config.yaml
experts_per_token: 1
lr_router: 0.000894
init_std_up: 0.0394
beta2: 0.99
max_steps: 6427
Below are experts of layer 4 (counted from 0) of a mixture-of-experts language model. Rows are named router (the router's row for the expert), gate (a neuron's input weights, with its number), up (a neuron's input weights, with its number) and show model dimensions 0-127. Each number is 128 + 32 x the weight over its row's rms, rounded and kept within 0 to 255. Numbers have three digits each.
Before each expert's rows: a language model's description of what the expert responds to. This comes from a sample of Wikipedia text that the model never trained on.

# expert 25
It responds to: Prefix re and similar. Word-initial prefix pieces re, pre, sub, super, inter beginning verbs and nouns, as in re-novated, re-opened, re-bounds.
router:186126102121105178115136106123130112160195153133164129140160189101108146129149207133154124143142131138099143137169172088129173114106162127050180131177082135177154109177151069161129128157128123118111143124072137162109112157166165079126146154100168135107087213062079054137103143138100137164107153138112112133148103157114104167152118150100166097140178162105184155145158116162107117156072
gate0:140108094158128122218177144103139154128141097166137119194121187101095182133160114136130118133181139107137173161147107135144101114153137178137110121182138141162125150131156089110124155078149180150134111145167165148134096194102109064120125090141157118124153168137035098161125099172115084139112060182170115113143133154202128186171088180098119127113108159113076156130065111132139098133125
up0:130158135149126153207095146084107171130128115157144100150164186126098125115104122089138128109177163092154143178174129102140153079138096196078114169169189165135163143113141129162089133112176145209122172182129111146148116168086094046103186093130168157113159152131063110196115113143112077129134083098137109089146144109168114162122144176178138144122133154126144143113116143072163140164121
gate1:150129086163157158080150162170102149131103152100151129106106089078052140099098125109116149114122143110179182141114155074131110134102158129157112143131091147132135111176171176104101095105176168132115110148065124163162104078156072150227134131130134138143128137139082205110158079188127135066107113132116173064104131115171141134119093154090101128100113159118188154083160138169067146111131
up1:184134076170151134115131159141100176157124126142144147113138096072072142104082141143087116144137141153195164098167129098113109149116125127155116126147101140174082125140144150095063099087229159119113087168093152110127098071140128182211139142102099148127114120122136191140140093146099125097127063165129166055126111100150150099135097136146077100097160112145192176062116097151113112148155
gate2:121129060123145146150123151125151082128095084121179144110113131105078159127127110091091138187154151111111108116093132134088176098137114100141121105099144190147064155099073070094145116130163178111101139141138115199125103085144175123168106147139151151081159079172097102112081163116124039112170145159098105101117121110118171138125160135089155141120072178059081112152048074139126112147101
up2:153122156134174122119149111138118165174083160142077158120149116113123167085084132106116135147092061114109132131095106137155096163147157157139121122070139162082080168121088108074111151148192051125174202125122106110149120182109141171138110131200082101139150191130094191182121099133124116081122149086159127153109073068139128151160160136130132118103116138178139139210105145126115189091136
gate3:147162079141123161140078181111160126143171079138158095150128104074098111138173157113140115163106067111159170074122145124138157040086111142113190134145122188156145126127108113153121105111085139147177110128143136126132199108118093096070083107193118141033098131154106126071127133101155116062182119135178135159111083106151124144154110139122107137087114107105140137123111077044146130098131
up3:120142106188120067185115157132094135134127173162149112106022201152136161108122110124097123101152138170135087158119125104164157114114192108167097098085130118100096168130139137146142122149168120104184148125091109080081104154117121161188173178110124156117190113108131108155133187151088170135108132122172124135091085117135156109160152135140125179145130160180154122142180208200144125167102
gate4:122063109116110086196123125116194087117060115160126116071125134172132144181164114169081133144132149105095112096074109176126158109080171083089137145160134121111127127125148154125108119119105069125106099088164119136151170076105169158127144140073160172153082153186128134195099121093187146183147154186167125125087091166180158169150104114120139089133146140149118122078153140077120165155090
up4:100156151109134178170171101173143162130186178122169193153082113087096123115122103097118094084088167058098123147141164119126128175170101151160137093127120153152119154155131138118122161163173137151144150123116154197106134153166078082111060095111119100105138099112128067058163180180106140086139146088081130090131164120048151088142118107139096138122106121127123160141147078174119092076158
gate5:124119116115154148107145154200118100076141135131129164111149090105133086151160096112098145085084124111143092110084141124130151128139158190113147078151133054097144164159097130140146162078137134155110120101118112123158107174198157082082074149062167067125112127121121149174148145198125132097122165079131070106187143118075130169115174112170073170120129115138153079114086106159147054123080
up5:094096077141136071123134117166090169141107153198063086116113105195122138123191136102106137104088202070146108158127110093166093110105117107100118137166141147113184088097137103117169111096120131160143117178032111109152116124086152132100101176085088159137175140138161083155129107218089107107162125115117105163115163137098123176146148087126142135163085175113166122152104100150146113113097
gate6:084135131156160185160143117109118096145112101108154148081178162094114139095107133121167159174115140076143109186213105124145084150139139182181151135148143152146113197180137100134133156119114157091178139086122138102154069127165136110108173116113158158101043187167150143134124100150161123127171110120160136185112099179120123172141051104155131127117150080154083163132186107147083154125175
up6:117127151141204189174161144095112091147172120123152158153163146058142163102067139147176134139120101132146161113206095175118077148145123136187138166114164089189152216155081079145145137137096115111177141107150093125155077116166160102141167120090089117108088181136122120126142120171120097146171120084153161186072087166122119132118103166124151113137141091137109134123173094145082148094114
gate7:168110094121117102161142147131153125088141177150149146138137108163131163126125125093069158174097102066196122113176093110068132160194193144151121156133111120084154129124128158147173138204118147131105114107127134125110170094102166135109093142111048157131135087087113149124091116131106119132109138190092116156159161061213131070105057086154116145148128109183140128160193128177137154114152
up7:076126079125148086175175167092082110137123082110062124107134163083105136145090104148132153118122091109140180164135137073148142137116185142146149107123141199169170151104126111077144113113119083129063056116162157145130153178161124140172122141134133117110108147158111182111131136133097124131112200114138157069136114178077083082102197171174093113141105166106076128081103102149072138093145
gate8:094102080063126150080154162171122129159096138150114081100151146122176165153157183168125113115160139059118109077131084138118152102134158044099151121136120133140124088148115165132060140157083061121160071151128116147139098064114146084092153101135146187116106123082166085098132110118103167113114086150134135155142107158167118093145028128094164085137109129114156141089140182090152094134158
up8:136085106117082130074137110146135143178123120186103068120138114139137180120091140161084102170115105057127125093153122168105140133098163101123110138088062123114126071129117180112060075164122086183114105156175133173104166129123125116108153126123157207092092120078164091108146189122122159126115115117165106137140101140120061095166082141116192127127134131119138188064179193116139131139162
gate9:132145084144125141104134139113206123153137127168117157088115041038101094112075165127165198153117136133088100107079132136081105202163092118157105184142122165066120081171151145098094106119116129115158108130132134151115121082109162112094093146132144106109148109079058103153146162113082182061134115090143115130074099175111115131132152100157111083127130122130194123088129143097105165133104
up9:120109132142133099181118095147065126127099096102121065160141195203180131120167095133071071071107100148162116132140121118159160063098175077109174080149113114200111164106144135160141167138157119142114159128148140134134144171149058133159175097120097139101129151145162164071114083122168079164116156147105135137164173079136138132151089144153121133121114122110037129165109117156158087092147
gate10:128157114153168121171124115106123110078121123121161105137174106144092104084100154114089165119133152158142104111177156092143122215053102126125127106155113194175090073174106122124158120182094165149091152147124185140122127142179109068124102155099145139089107219181100138131159139104085131059189103158147095079128124146099096110109152114075134119136147176143183165152158135110086089107119
up10:132072100120090102070136145108154170102114082158102146148096121104116217110091124081158118180115182113102171112122052176149094072142118137135124135114147088150128134061167089173146116098121167123171103132158086081173134118119129125116159130153139128166106144106085103138120178145100159166088172131112133136127164116144140119189089192129172106080061126134097091150206111162069123131150
gate11:176162099117148079089176170147106162166174188140062170115126123137096105109090144114165167131118093111106116104190114087133148064149137149156149096110166074142137107156141137150138112143138153118113128078145151147137080131115111059124108095136111113119184168127109142153110123127067069160096091126135130094100190156138160112127173147163105116070085083103125118159144224088091125154047
up11:178078183141150082145122134163116180149095103167091105108102164161124115085083104078092139173118130102134142155167150086107139153129111111132162140122141090163147125069124106072142099176096130118096137097162154124035162106059111098116097106106099157131152167120154082128107166144126123146130144138038202121101161120139167076172177099091126157133150204092141103111143072104127131157143
gate12:176081089118140114100202176117086165139109072095103146029098136101154141161156150115131126195135144161183128135125108076165127131078145160161177105103133112125126131092178103162129123123121138101082109111222138106171104119182137140126151136078165101096121102112107136136075143112125197144099180102157113110146118141123147142124085108161139147140159121122180119111135054160069155185146
up12:101093151154138108077194188129062137178102079078108126059127133167118130124148088063163132143172102161173128086138071087207103145142162138145212101098153137098132155127152145157081107096145152111107133109170120141099144120143131112106133162104123094124093114096110110140101132096101136126119165090111117159162155141124123180139151101152142132136173125124179116093129035154051158171169
gate13:155222155102115102065097127107119137113209099180118118120104153116187051127147155122112166170172090153133087072077167090148151111098136172159097124144118113170126090124105137086194112151131159074140150128150143139121176106147159117114154098155117148130102167107084178104103094137108091107132168142127173110155120127089162107157107143130150094166132185177159146182087084115143070145088
up13:116187112081128114116138157136099100108119130149083130129059108126162075117117143163133124183154141130168074100113180093078168168073178090154104150094090094155159142152142131145220091139154111098163105171107155154107135077136058128165093157200118166120183147105092158152135097094184094141102101154125141132200117124078165138112100101132159093120138195159132114160116100154150141120147
gate14:134153147109066115204094108096084186091111120101089148131083117088076098131113096103126092126120089129149140164136114160114079092054127178080088147142132182068106083121156101162174102095132085162095137139149139154127103108102148115189126181149093095076101145114158171163152056098046158108125105162105099166153095164118159120140130175109164122119167141149132132155091147121166152155154
up14:156093114129091062159090115112097071115126090118112153131123123124123093104125100144199068172127106097168178144092082090132170083118131169092081103143127142116095194129148127119090103123179132092075162157125194134161084159095078145185185082099128115091117093128151133166114139142105178140056116107073065116079153177120108139120073097133120147078139143138110106178104152137110133146154
gate15:111095152131110091095093123147150147090129148169117119144092162107118115166186115176095138061141088161122080080127140103155117114111146108097094087178171086155204160117110136155120162138130090087125079171133153111141120168156091168151115099107075080137133121156079099095096087103086095151167170139204164146110207114116081141133093167149179192147100148157129139149116100100107179132076
up15:098152114121136165108156170127087100132086135124151068100169123134109075141048086127112127143151129133085199150120092162158129131104203112157161097113094143115127166161176099113115098166160151110142087135116143153113116109106129174141073097075116139114175192129097093131213109067136124142115103147151083124126098105117109142170167130088097106135155154095121121107103228094161047118159
gate16:126137096162161175091125121111147079153133045125093162124107115101101132086169072126183113108112132065092082100148132159114057133087109164137184149097129108126149136138090184103112092099132096110146104198113104197138111108137086085139119129081152156103113066088152185105135107077134094086161112151107155147092155146124128154079148183111069131114143132110114109115123077143103103107043
up16:142112119141100167100143162161122108110124102121140145145109124176111148089196208081125154130105121108170128080100136105113172106123107091153167163079106125111135174100118151122112108108165095177126121214134137122085171125043115121094106137094142135160144072107109150089155120076137114142154101176101105120110101093139057151135114162164099134119142108102148076135174123096080055084029

# expert 13
It responds to: Digits within numbers. Later digits inside years, dates and statistics, especially the 9 in 19xx, often in tables and See also lists.
router:132165160141060124190117147114167112120149127136079112176135162153131177099154200114122158127109126107135158108133148150172144137139126110148142063113061148158144113128156103122125135156177148124051112144126100142104138143203161102183035063091143160107066152141112148124084100152065157082110189131156121151139133154128183085166087131071124119143093144148155089122138127173162106148093
gate0:192076185101118172153177097142162112078095128092136148147124102099132104112123128126113138080158175191089112081154140082147055097181123107178133143114170152124130076091123162192062136133141162135116150123165148163129155080100163112060162165168127166125139090150148099148147126089207137110161123121114125114122097089125154204153133120063135118158097116146112139110138097174118082149090
up0:128161142130119132130133160132117183170112141125113087163172087188091141179137125137080140145127075146111169111130139153168189103107166164121123073176109157137200118089091108170085126117151110110163083157147110071057185136117153165181167102095186130125171094061050151132115150158145096128134153127110092129099137147079220103119095133150119116126107167169149123150091154155141101124109
gate1:130173100132179136126082109111145149127132167144120177116131067098157125126153103091163176089111162114154155115158189123106079102082060100110135098085102072154186168123080075094108099113147114130177180148116112110083176139167130144057084138117096106123108100113103150203129106084116112126178121140126127124153081115051101169100155096103094172120132126173199126137178124127169130147108
up1:148147099082146125164084149167118150140090104124143098129161107156152124093108094115089151155120154119205158111157186083116138149072076101109124103170073163146128148161140138147139159142089154089089161127047032133164162108136113110153115109127149159128155126164092099193180081089131161112142148149135149124178049096082133096133166132157135112149157098165166166197133113100089118094109
gate2:105162212101140133093130147191147177142163148145183152106096141112116121106124126155130152081104125099101028122109162097155111071128129099135171157108158155189103156161134141110140105116143089153121160078082154080158110154062173120140107144106171132131120141207180082114158151118125126149118178149167124142128128089112107115108122109112088135172047146190178112121136131129143185139193
up2:094141174112097146141149142190152165170140123141145143081128125128101137118126115148123155125119118101109050103128180105186085122135104073079187146062115115159117144126119103131124123151136059164128126088115164094124127082117162122144144151152186163165112146191149107105195127110173113164042139179134082171110147142070106107116108132130076161139078148151153094165194123085148171142191
gate3:066079078142149147120110090130126118132128170147134151100158134222100189141168162119159159080139194125142139103156167068098109131182144120135102168183163113187122152128197072129119115106073143134123112128146132073173104128138100137120115112218140115170127094120165123118104145167120074139054131131094177197116116113169130110142134158102078135145095188118106103124107159128134115121092
up3:141128171076088159134097137147131112188130120185141094086142136095138031074122161131149150090122094076114146148153063154180164089177110102141157150032153180139136161160133142100100148128102123110136130151084039174145202098211130127122125169125095139112115110146095081175097143114144149096104114081129128096160109130116143104105131147131136144108091132117166086104132176110102100126127
gate4:172089108110085168136096098109148138114124097184130067105101149106134094160121123099089124104095110079139084123174111128135162120111123089153125136126062157163182088177123100074188140170145089174141116131129154130163154146081114105127168063125112075106147089139139097150152122202109101198150099129153099089181159105049146196083131150097060165175123136109112121140153119114108114093143
up4:120053118148125209108119112160135098145066087070090104097145099166109094175110118178103132169175134133063180166098119129131143138155120190112072106207161107179146156119113140144098158122160180134152156185087130175124170123112158156125147138107144120157142166177098079141088180110104082113097171092119126105114106144183154126109106177088122158064137116107106138156122117152104095114141
gate5:149089155109093192081183144139083127126051152153087123174084125105090112174116103105109132126123137103165151152087118169091150140121129156144133113131121193115095144128176086201123139132074136119123135128077171126080101139118111162087077165116107076128170137120145158141101133134195087106092119160175050142148091108096099095157112199121129119062163114166142144134095134111101164113055
up5:163162145152118120180116103107099085113148109077159111107142091168130087107082113140109110161140141116078121232173103147132101129171139143145137105128130163089151134120085115092119162137099100084136115162142093110103097137143182074099166084123176120066148113135084119133201110140110136107112123082144178147013100125097133146136131131138106133126065153132146131061110134056185128145186
gate6:144110130089080086143183184109138091134155161162100139114111136140084156143173088149057141130193145143153165149103137096127134139139135133190143168074155145116106089158070141166181096114135168084129134090099178105150159139138073158079123158142144073102101128111066201168148122176174105127117118082096072103160141156110137060104121106156180144185146150105112121162149164121165142164121
up6:141145065105173143119129083125162076078163154146144128138126130068125110170118138129107126113114150143058094116124144079146123113101095076068128148157147130084125168081140198108177131147123131148202122127086146153140153091094165103111131190100093055130196101140192073110119100122140106185113125123154154114129135123184126158135194137114108198077120107177112168089085116125120134124080
gate7:197158126135167150149077186202173092143141072136136143072109113117132144147071097116093115123109156154150072157098150104183138129111115113115164149125138116135156115082119110161127205150168171138110042135115084113074144094132181079102076126126112160148128144104158124127109134149097158092108126125114130182173103142098063148085078186110117141135166158149172121062156144120105141175091
up7:133082146123168171095133131138103110159155162178171120092115136136159090144141078121115117159083106089119124184118148181100074137133076120103136129124172069102164154190166127158127084150091138159134121212099109076121063154070143135095153175099141079122191117138127150113089117113119103145068093123176143162108188126125129146120075133095143125122167109109066104115101149124113164074205
gate8:116096161091091190094137108188173168129141099062110124131121091175073143137124159145092134111182141151106129143109076118179121136146175150084147132119155133111102105118198126089114208175077153140123052124204135125092125069175116113109101150113141190129147154134108117074119129147086079125150152160154132156127177102071113141122149130117141114144109132110028159141138136160126089122091
up8:132084191058126213178134125163179072126150130089137131174154168093084127157134109103109116128147080136151101159102117075128118084104149147148133093114142070151078128171145127073117135134133156124160095108172168159126107066117091105158122119145136139080103126145140137129126191166115077087121140125156102147156112081054101141113148162112081110141103187047100145119145134199168165131119
gate9:117165139088186130107109105074103109152098131152122109178141118123131108124213133126126183144129069097169160144159140122149148105123114100122079101130150070139180147091122106092155073165082070092162109130148086099124119125096056157130187131120165115140144129147143131064059120147046112176139164122143108125104123165166111116123145155143130131174157114187118056110197162184122094152107
up9:138119120137104143118183092133172122087149143132138179070179119134205116149117135099117123111145169139180147070039144122075074145086137110130116111141129147172120160134161173141122157072197213123078119133117184155112208121146160129067096137113114109123162115115124109187107105175159148124152132135105123145096122148126097164173166093134163101110122162061116184151145135133135093078134
gate10:108134101109174081164156101121163150103107142130149202114135145169174127118095143143123131169121107105119148150098147172148071111029099098108168080090071117114156188127172126127088157132115060131150123133161112175158170130123165112053127090143083103114121140118177116174138059036164162195122097128134094173121108063144120139112175115119139106101126145131107152112141152155105099133153
up10:159154131166098092188157090165102154059131166106122162118124118198134117126120145125145138157150136118130152132148155129125118118079125076177126052103141061166126124152093143193093115202094098129118115127137166184159174097141121128088090198110062146103109101151130102160161076095134173148135139106101164165115131119132122156122132155062178100100043135110083179086091144128112121151114
gate11:140148118087125097128140062174086092131117102162096150114095117116112086088085161185119148173158111157122118093110138161129157155145178168132169149150158136142143151075123156109170046120062104109146175087102133177127110138107146188120132155118184171173169162055163104091151137117146127094155124193114186128104106098132096144082141181124163102070130199160127145115132119079088150132100
up11:120136068113157116106115150088156071096189171086110151084142083122109144113150109127147127130143182066129177159162109184072121153165157171126103090139114108060117083102135079168103133116099122107093102213163098108147099177091199063125081116126066134113191089172072158134104134146131077167161128136125147123103119132102137100134122121092147132147098159118115100098126073123131179129146
gate12:182176133149138097118116041115097124135156143107212146112120104125140103138101080078137146148115171195181141137089120084131136093098183082123111180133085191170116087170092135101139122086184117100106155088112177148127141153125102153117199151106107125146172121116154081207124166124161117154104103154074169177055157115129114109110112139122125078130136075103103124110112121142119135132171
up12:129089154071088141179126168172149129123133106136084089111132125165090132127165163146158088132167094078082100105160166165109131115105120182127147062096157080102151149091147124176053153149066124147154101168171105153148159120158127078130088093153169153084113134129083154132079121163099100097136197149171128086151097163117178172144113117077143141066112149151151107125122152128094076139063
gate13:113152150147113124109151156100093060052118136108208132100128170105133101190127129208144149115181139138092133162125112065119157157149086119140118216081120138159091115086119147164168093115113098122103118127136215141076116115061173127112095132152100121076111157147117107174143110159189119125096134153146206120156174158110132131147127128114192151122179114162088149132156128099118124119104
up13:136168147124131087187146157158106142132195158166094126158148097123213107146123109146112147170042180083134125105081136073127125096182168108131091082153106144166161140147028144149072121148113127103135139148140177151085145118150191125182114133066126176131130120146141091128168140121092130142111159114115071120136161111129097154215102161141147121178160144140107105109126172149156126092130
gate14:092210081164140101078141111155118118143160153111130125154105115185126166124178108137124115159115129081143094157087111157109158111115151177182160173120173144111152127150146096162121124141091157151055121159153101114194146095085181089104164137117145111191120095138106066136126109134067120121119130142173202124177135050142160161155138113098161170037127143093116133179102134120164151124138
up14:150122104129137136139114125086111121104119146161110098205137108101128134066116147067162131095135154117122155120088146088154148112144085097158132077204060157117086122150096145111130146114144167145081130106120084137140116163147108099127100112097173178130190165106198222125086137174125139094168144176107123132161145157145117174086140165113100106176149144123159160092136126132031091194093
gate15:115197124083112096096100077142091135139070127126165140155115133115185098100122140092136096151104131126153160124088068170105152151095153130196111138131138075155079153171148110116182103164104088115109136129162126106149156179156107124140130147180138130115147087106124122233170123076170115197130158131119130176126119177143096144138043176168125178105118156143077072102121111144149111083153
up15:142117124152125143115122164081146102099119130166095075120095143100206125137133150142085176156028143150075149106165156170126154121160134113150094140131141111145119135161103128134141064110157121117122157098105124104119111132102116092137088177120131159099086103109113114187134148164215114173128157124114148120117200211113155096123094097147149208061136159140163113108131055171147180133080
gate16:088137127142080116105121082115146119108195087159131063119118135143083204102158141135128168084109159079154095110118113132116161140105132140169151110119111131165112076131080131150157113119119106122147112070147167142121112146172155070110160050167121204186126096103117088123180198112158118151130126139065154151117139125109121197102147136144153154201146067096118182087107160162183109120138
up16:182121086095128135166116101170158150155130171083139168141154125084110130150154147128119109168183123229139147143111179165123136115099120175046062160152083157071143187111109089123158108153139163099095149151094134170087169142135110152104127163144185144070156157176141125144137120122075129113099093106161104126136124122121123130170074081126118078086151166160153078137107187088108154092099

# expert 27
It responds to: Digits within years. Digits inside years, scores, prices and times, especially the third digit of years like 2014, 2007, 2025.
router:099125145089077155132130117133088083050180192129130164161134171150070132096168164140150147121142156138096139170102116103128126092123148135173093126122164132105167125114147109123106086192105153151124048194113123124172102148117176134141104134057169156094127119140072168068198091150101100163139145086108066114095141174104148107113082105137162110150128144116174162121177142144165124155066
gate0:192061122116122169079110131141186092118152210144123133094150150166115101157122149091162079158115159092127146192155121111121183135092138056133138047101134140159147090135103157103136140113128135089106183125121160115146116142196122112122095184067180080077163169123127070120094099177131129106160111123146150170118119090127108116098085153159126115122096092154127113206132166155171104131130
up0:063136070151163092138134100099104133086072060113085122150150078126125173102116076208090155098156113140093085082155164115129124138165103117115139162136121085127113154154140100162112125105121132113155060147123136098154097111080087111142155109177108182157079092084142177107220177111130144110112127149182104165142163147124132119154191138141109116148141152077098114099121070122119200104133
gate1:109096149102119129112148128125172090112166167116087104128110116087088128069127056097135103066158071097159107123166087181131130105164089069144172080127122115134113128109156116144107146177157046092148129193161179128104153085164183105145151100111108136110156099123134184155101137128168122109177165139118194100149116176112104126121115179110135093155118090141173080144143107082140099043149
up1:122181135127115083136143139107114086158147113138128046172152132124129084108146145114138129128158173152101101133169148075133166116149076061162130091139073112132091159070148083076175185138181119108151096126126128093181075140161170182151086143153109178102085140121106138132147140129103115052138176170087096138135117105146084111068162151151140146130150072065153083138127120201143126151109
gate2:135119086112133091111154143151176145112053122088151122123101104150099173164121060078125165097177115112106144147106182170162098108170118129112104108171174090107172106158054167159144153168129154149131153178144086102126128159145087138211135090118169202148113119151156119131106133143135110161088157127161167060108160122162180196181135139149150114117130119095155200141139142108127098083151
up2:125140089101118126076158130136144163149103156102114141088025158121104155146141131165062115111150098085104195150143128089108164141149076123139055103151150118115150112125075186182162109184105110164103106153142099078147093089163127091191146118155066073100094125129156117103162140090111136128158163092077137159137107082128198153099074136127101120167128126118138162117089089111152108074123
gate3:106172155131104113161107090164084119083096131147129101105083131117109166130113121185136059077114123099063173170134151114078098132163135168148084130121178146138104124136087127124119214094174149096137081142102190089111129092065200107101080121116080136091120140183107146105165107114083081111149138085161112074151129155095070139100124071088111121128100154141111144140194131110092142159124
up3:120107099101125153096100141083179116159098093110110137136204125166109110084174115124151160182123149174153112156085122119186185185069137124126136135138079120157147151102173125143143032162096113118154146094105098134136137217153093157148118132132228141119114154093136122123125098136134192143080110092150126157129127054178148110091163158166140111123144107103143119087067147141151115161108
gate4:164122138136093050143083077166122131139077077183127177175134130143114095164095131100142110080136132142095139077191084087137130131111064093127098093091141160223157130135159126140106158107201131126125121140116059138088140109105117112137113128176052151148096141168123096147152149049128117133134110128103166159122053111154147134142150106114089118144141083073140130108176103133185113117113
up4:134124133159146143107137123129134122155130142140140112088167151178128149145068150061107105211173086154183129169143119134139164094095138148071115049107141153152131118108187184098090137132080134060160112092131097102175117131169186125163108110142106117156088193121133138130120197165177129073141149123122148201120124134109093160120145150095081145149115102027123114113123094103113098099102
gate5:170143148073128206142154118052102088129144194068173115127126151142199189129105142116143101156091182157139152124116209113094131043112153111099159128149134156145155133109112109103125107129114177090095093106123113122161093150146180100146149120166099111141101147103113159150183068135065143158135141132169059161118176132137136124091133140052100154097100142132099150174114149116142145107153
up5:124116118171104063131142186095158163070145090124118101096142085139155082093147157150112104064141120090114180189108171181142177153164111054182136134146096100131106150086121121094163127132167109170098173164167112168124128126152084117129138146124112153169145094153116068099150142187159069126103159084125118090126135101132133109180162118172175136201139071106148131153171117144172164134161
gate6:088097082092124132113117162118136136180105155167160178081189128131110164107204176064168098117101104122120133162123144112131181129174092169150140159128147164175132084170095151115136166148154132124152147111100107171168105153153101140098101078113149118083168142206109139117141109098121150125162130192154119114137115153164177110117121048120133013135172162132123109146091153131091124179147
up6:101141121135160068101081193137115107123140119081161157141151131148077156151208065111082154169120106117062099166180205128140074093158128099082153112159185097139174094124100128133099135145119155167176174175094104123143193126142102177178125069124130095124103165102123115085101169112154106140202086117133112161130144127112119146090120130136132131169177145139120085163150096138148102161153
gate7:160134081168116152082070116092255104129198153158125127103129153083043131129102146067157133132091118084155125132104144132155149137100097095132127139143110143123184182135122160140095131093150101109083071127188180080092155105138182166144136140113149114107052152121130118156108099087108128105106143189087105150092114183119102131113123174152138094072090142136134124098148139132146104130112
up7:152166067198097120088076086125145083135131104132127162129097147131125126150090133090138117090074136095156116125083112181134156148180139109061129163117160062105123195117128119095058073105139154090162114170149128116086185137166148142174195136062115120093112141134133127095123124125074116125084118156145088138080154125134166137085157160108175103124110135127056129107139134195109079131081
gate8:126116150143057109106150137223128145083122166224121144132138150139123097140095179177150111110131126120125144110112135191092101131113120091091142132153140109126113163154130180135164083192196171100190123181086130070165165138128094120146130140131150166144132114129135142164132146074153157104161143091152152120084055145201147100081184121136165123114152132186143189161126161131123124142102
up8:121154107099121166133140117132117042216098119112128115142134111097137183140193095068132153095099143154151155136173174120122134109139091142163091106118119195138132098145129114082106138112128053154104121132094054124071125095197145116148099097120123130166125094093147162152110119200128110146105145200070070138103116115090060159115119137132089111105179117122170094111162105129132095070101
gate9:130115145075067126100105130126135129123168134158067100111116139126151115114074187171158082110140151131107149093110128114102182127089184151154140095102149131081149128133132122198088101145101135164111054136163144152160106094096164087147134168106129172166128132128158123109117110143101083115058133113097090104096158193089098105165112192101092114147181205194068103130182119085094133150109
up9:134160189143104104154132131154148135104034161127090160102122162156098134141082107118190170180109090118128098163088158130128137152099106106146110122080165120115169085077105136125080073076092097154136127116128154146118116138123085114149200135145111197184150141118130100082143130152152117094129040102105072110131104108131121119071063176119143158146160125146141094200143069133087117163100
gate10:080131114160145122146193100123159159191130130142158068077073082146172144110163137170145114139139084102128206095091155150096163114108189135115115140169131161055145115123092144056141085124079120185084093151090121168133082098107086114174124146132122165154095124094105089165156116153081118151108124164142080161182142142119172109104156103119118118098106115115039103113160133110117162098134
up10:068149104170127141117214090149086157177159160102085127109118090152153169137156130160145156141157111123170174119118151153148161160123140127103097150171163141063122107116148090092121103100114037180139138125137088180138124087125147126186181089085112118168147115106137079170135155148100137175118180113093071138135103132147158122148131130085080143103056140110087086186153179122152173105098
gate11:134095111060153134161138137160096066130065103114073119171148108131152180121095130140157099167146158156111137132116148168128165112128144115140160101206149105117126134103158110131144108182089137079129062178159159244120169153178168126120127157119105162155102125171148071087141158143129101163207116103140129126140120132159178108090100119159118146098085046144146127106172111147103166122124
up11:174141156221108136112171150162173134116203137145142054142120122179109108164129148125055195119157149150107130119162175128084115145193078147115139156080129107190154083144091132132123150124154123155143166121143127057142107148157079153103164085087109081146175143130142144114114094157146152107083168103163178139127135093067152098084164130108134064183167132143142117143109145128104146101109
gate12:195141129146126154149126150158142114151137126086085154191151123066132133101116135125140110121107082180127172120081137129092129078129073115125117148149158117120133106087100066120129176179134110139090135130148146156107127104141150107093164121107090113079141141131110129130053111158140132159111087153183122136162083203085089115092085158141138189182129099084110141090194003137132174102145
up12:101117133139100182129081186106132147140111149140177092143067135118148098124164147140147125119145120125125107184120120085093127189146111151175170094142098077161127186150202177112106122102132105167182130076120134081106132143125048109180121079153136132139081151163121174151133151134129148093118196149110070125158125096128123197069205131115091156140102150174098077140136125125108085163080
gate13:178155118119132148141134104114192079137101090158136124149100116218148169132127128151098186139135066152077146156129130122115156098147050149118084115108109140103162153119173126107150119085117140100126107192150119086086153128118180190075081114116126106146121099119149118163130127116125078120114057152088142098114126207130129199127099119149097102180109106126146105048088108155183138168182
up13:187092115158149187142154090121081152113116080112158208175154091121136079161159137108166118109176132053190176114060155134119078110115142150105148163140145175186141123112141114151141182099128084112116088106186050112173141124136114116135105119143088193135129119087100123093134169088147142108164156178126132163110135157121158086178142140166142150123147150106075110090138145068130136119164
gate14:108080160110117226145088112152174121113144066111117150109139089120058140166093137118203151129118132180100133155093166144073056075185132180155167124147129127181175129152152166135158129150164123112115131100108149117117110151158124139083108134104133089132084187177121106137153077163135120097083106073092159178117108152116126139113116133142079160146125145203138086138093117094126170129076
up14:130141108154171131135162114157130113110134133139145140062093140102167105132112099152105069125110130114123113092109141095066072111156192148113189164074147071181138175109139095143162149121169159143196154155114148146111091134113107130220087070110217133100117138101105119157119073176094137155130088139094113140127179100102110186165070122177157124154133116140112166179120094121102082143155
gate15:145159157158074123093128171133128116111118151183067107098062131077129169134085175216064086180129087142127158108130122049131132114165124125119073058091141124151122120183145147113182101122148121090146127135107161161140133134083128063156144216137134141120101026116124167085094146115089134117132110129115081099098128122142101096149128145159150143142127156085097129149163111106094127112101
up15:111186137143118101128187156148163145124076141103121101142123155109141164084147110180109100105153111146154171098118115115088117061068172113088115145089147098133166156148150097144151087166147166129141065130151104123109143135161121128149125138133113207135099120139160147149171133092116151147102089094176137093139161152127118078194059094199146168215136124111129168045112142082170132079163
gate16:107086082186127142154122101086136131089118145141116134155145163199169135035107147177080141134074132141192129095099132077122138127149161115155103170032129119190119109151170137132116139157118057143144090109192149132149122118099135145124180123177166130124096106104147157128164078106128135095125108109126104126173133112165137148088118147116127095118145085210071201140119142132101067131146
up16:175118071115165126111110109083125142178130166147162150171113132128134111067175151116181144096148149097122181079107122144130141121106179090109148073175124125109127143118143144065137128173064089210098067104165073112126144143150115115126174083170149104124099143152172146101128116183149123151109135127109128172095148119118157179134109141148126152174139138212095178068108081130056096166146